From a checkpoint of a small mixture-of-experts model trained on Wikipedia.
Size: width 160, vocabulary 13108.
Experts: 64 experts in each of 8 layers, 192 squared ReLU neurons an expert, 2 picks a token, a softmax router.
Training: a variant of SOAP for the experts, 764M tokens, 4909 steps.
Below are experts of layer 5 (counted from 0) of a mixture-of-experts language model. Rows are named router (the router's row for the expert), up (a neuron's input weights, with its number) and show model dimensions 0-159. Each number is 128 + 32 x the weight over its row's rms, rounded and kept within 0 to 255. Numbers have three digits each.
Before each expert's rows: "comes after" lists some tokens at least twice as common just before its tokens as in all text. This comes from a sample of Wikipedia text that the model never trained on. Tokens count by the router's weight.

# expert 51
comes after: " of", " in", " to", ".", " at", " on"
router:097097175121099110101124135138108171071109085148121118084105155151093099111085083162102133064136175142147125176106108133107112144176145123143063141111167120172141171147097111164155093160167104118121096174144086132177153109107102130176075150148091107104136103133168049132112137110161137103151131183128140123100093094094122085156189169056106107084168112113163130142072164070092085169126120152091116153163094112079086104168110124174095099191073176099117120139101171104102149152158183
up2:082120130130128154111132080103144141136102116113125183129164124161101122113128155089191134100142147051142133099065161154143157182194153160077128179096179126154115136152134150116112152075158098115120047156103092135130175074166141156147142179130161153082143107105125151156220144133129066135200121115158151153101071115138176097097109093108163186127130153094178144151122129132149167176124149146092123162148193120102127113141154155192141163175109145086126097096093170102165089080144148
up3:148116134126112109110104141122096223115116131159108080157075101120099079137113105161132063099113159131103073126115113149142150149125103168121129180145147103096081092129106111120125103166142150132117079130207102165129200127104168139176093058153135187165068119113180171143072185120145127131141122121176116128097150176110168115109156136107109153117135126133127159093135153109201133112088104115138117107151111185080037083140092140065174094149174096101135170074096131108091099115088149
up4:110200113173103143131105182162125129168111180058122109085090098144102129088127118119176073121154111122158071112152105122106179134135116140164118135209176111130060185090137151126115110135166144119129136117125122154109161119130129092195076107134088149127063107124121105120145115122110139095118116096111080150083160122176111166080094156121139140099158195070063131134082144125139073150176114167183132185183085125153137102145088117159101087083140143124129153072157212151089122146122153
up5:099159162159150140167113094107157106111123089172141106107094143116022115092111064169123122085116159152149129118106134137114173113081119135118115117115155134127103114072121142118058129073142150173070088141038070127129107150088116129099095133112173121127126145091157142117087184164164089126160161167121152148129088102132125108198152129131111084059089139138157183078174109118146087121108175172128105102140118140170113088187157148117127169145080106103097154120098124150079063193167130
up6:114112144106124116145190132116109120103091154057092101112086134101136117049121190188109145139107099160124092122157145170149132106120150076105119100126125130117078207121154130190138121089151169078154179109121145092153146097091130158207112081118112143050127099102141104169168141126147137118125174172061111145122200085124139098103138107109095175143129142079077110158060124131097092189160176133129089150163108124158120130150144136100146098124094095172179081126098116131136130143181194
up7:151144102153130106072157089177145197105084093151113091123122141109144133084119096120126125205141124102184102208105130198156199142153137131137136133131109112194132124138055184125151044144075141126163104146071127137128141095195048104151149095100124102112101151132124159161183159117129098081128192161120099132087118149178152152150117210132157165151104164118150137174127135102129133092173105145094148166138063140142096137114129103162104149157166102145146136146137106127176141136169133
up8:100142102169147151116102120151096125130157091072194189097095171088113100101117154149124168112122149090149109164119144151046105167160112107173124114124084125165147152092159115189093135163170120147148112143097111150125108146078114124083118139119081142179125158081109120117100151121163121128130148126194129122196149071131143106143100176121068078115076101197182143118102169128113159143115104173088153124115094110195136095110113066105127077166134074135122097140155150094067153218084122
up9:127084140070117136148122116097121174099183146162174178119088127158127107102123118144115082114135143111085161146098158120112124155114146128136098132171127079145131163110170154118128074091195071150085130136173147079177097138118140097130142094117148121081169145112107125227159117098114157096176168108189125199086150120087135083205115104071133127135145121137132149084100135145122183148119092077109092194149143159101071161155118119099123160134076132101147128091101183057156112179159082
up10:167115113098093115130122155101096128127133101171207120049137127154091154159110139153140211133102129128198121185144102152122128097174097125135150121143148113140165129095138170102149094205139128133137127117124108197150119097120138117139141153134101222196168126113097083138116159092124086045121108123115093097122159097066166126157135163151140146139144139120112141154131117107100109072145143162163135172152091143053119108112163107100053189161103091152110087145118073149096157100205146
up11:132093196168122152119200129133152138128133052150123132070114041164085129115084120131152156109127180076135110115111146179129095171164131107140121130165126071142170106052089138121085097187092075116149139126108139115118094108148132132158112130120186178031106128106117114107124124123139145053134101108156099086139142136163130133109168193122104156151157150177153124070118173105160110152125131092151153065080096091132127075123148140133143094112100074131160127214104149109131161144101120
up12:173121144104127118185149046117108159113135153140120106103101145140118071077133078206113116030061143151119113095104103178144131128132103136159084108103123118105095119161100198097113122196128123065087145161112109122158140083167118082187130150124134134158118169167174128169087168124143131122134095113158110149094135111199105164170114140079162092125130098114146162142139132123092184108148148226070107108084128152131117162130119111099153141117106084080114100164079100080134147123128174
up13:168120126111130111119153138140061159136101162113154132075127131141131181153090124120145065166130139151067108098152130094140179114174219161136120102147126145147183127127126182134164136119108118176135115083137109187083120071114124157050085148128140093152104147120120121129051124147128146074192102068131119110133108155140163103107133090157083113076128145123170213165130169142130132167155116122152121154176129109079094077122132100112083150197148175203095133177120160095096146138093162
up14:145133122172116122155098096144100141142114152117112113110064157109065155130066156076123153147127138143145164127154117088126135107156134167171057139096217151165147100177138089072125101076123059161102171147119113088122102165117125069151174121129171114127155142179081131122170194173121106135130126138086112131063164127120115188164185146107121108179132148148156112110118101102160081155099039171046112146117169086123089155139119126075154132108101172139101096113125165117090107123111156
up15:053132119144156149116108123171092159143088148143078201117083124123108043125119100133191169170111125100116103135156141150107141151146085128152123114082150149159120125143128078180145155080113183135182091141117150080075206149178116087178162104119132102130107118155132043110097150114126135122126133100154167149110121134072114061107214152134144146076157125164117145135118115128163101114095150117125109126077160103042121139169149169111103104169133168154117155090046125114132132136175138
up16:104218173123126129167189105137115123075122087141103114115060126067149134076125058158167089066116146110121096145119126123151100165133124163129133140106127141137116149148127086160115141118150117114138082188100075116083096103125134151148118079139093116162068133121134112128108099144126087151108152093103150082128077136164076049124192131214095119154133104119118151047088165099171090100143168126160089099092141123120074144105143155106119153098058203123122075158113154133142147131164140
up17:104141106184077140165148114153155088120131094133096123158143092129094157115165136135153127190030175152153085117162180108158109057156155140110071152162145147191136137108134126183143085219127110152127111069136161110119138113091105187111136108108142126086148121115137146106107107208099088078148169199147089128091147125092141113135112098151067098132125132069106113153131165096099129150129120105189170154139161113082147106133194088143137091167084086123182114084136110097124111151111126
up18:099131110111151145138144120141151077152120139126099078187102097070090112120082114123130181132160143113144085120145117170118102174171124149058165119101121085152115109082131153151122126148077123130126065126091089133108126131087158134176102087162154198129111069099165115078092093156139107132135175162152156071131152070164062139138178173145155099131109104111159137180127089044171125100148105124106095109103077116079087163138124122104133140161163189102154106134135185055133082150181175
up19:127117134145155125119152086088100156172131120114220054150119165106141132106101117159111156172095133114014095167140153204112160116119162208125085130131159128133080084136131249143163136139096099132122145065157140119175112086138137137133173126112133119145135116140124112207115141125133148106159131130141117120146112134126125132159204180089164079087151121087056175134103189096162091131139120107154101127124171146099087096129145110127144110157109129131128127132145118098180161073137138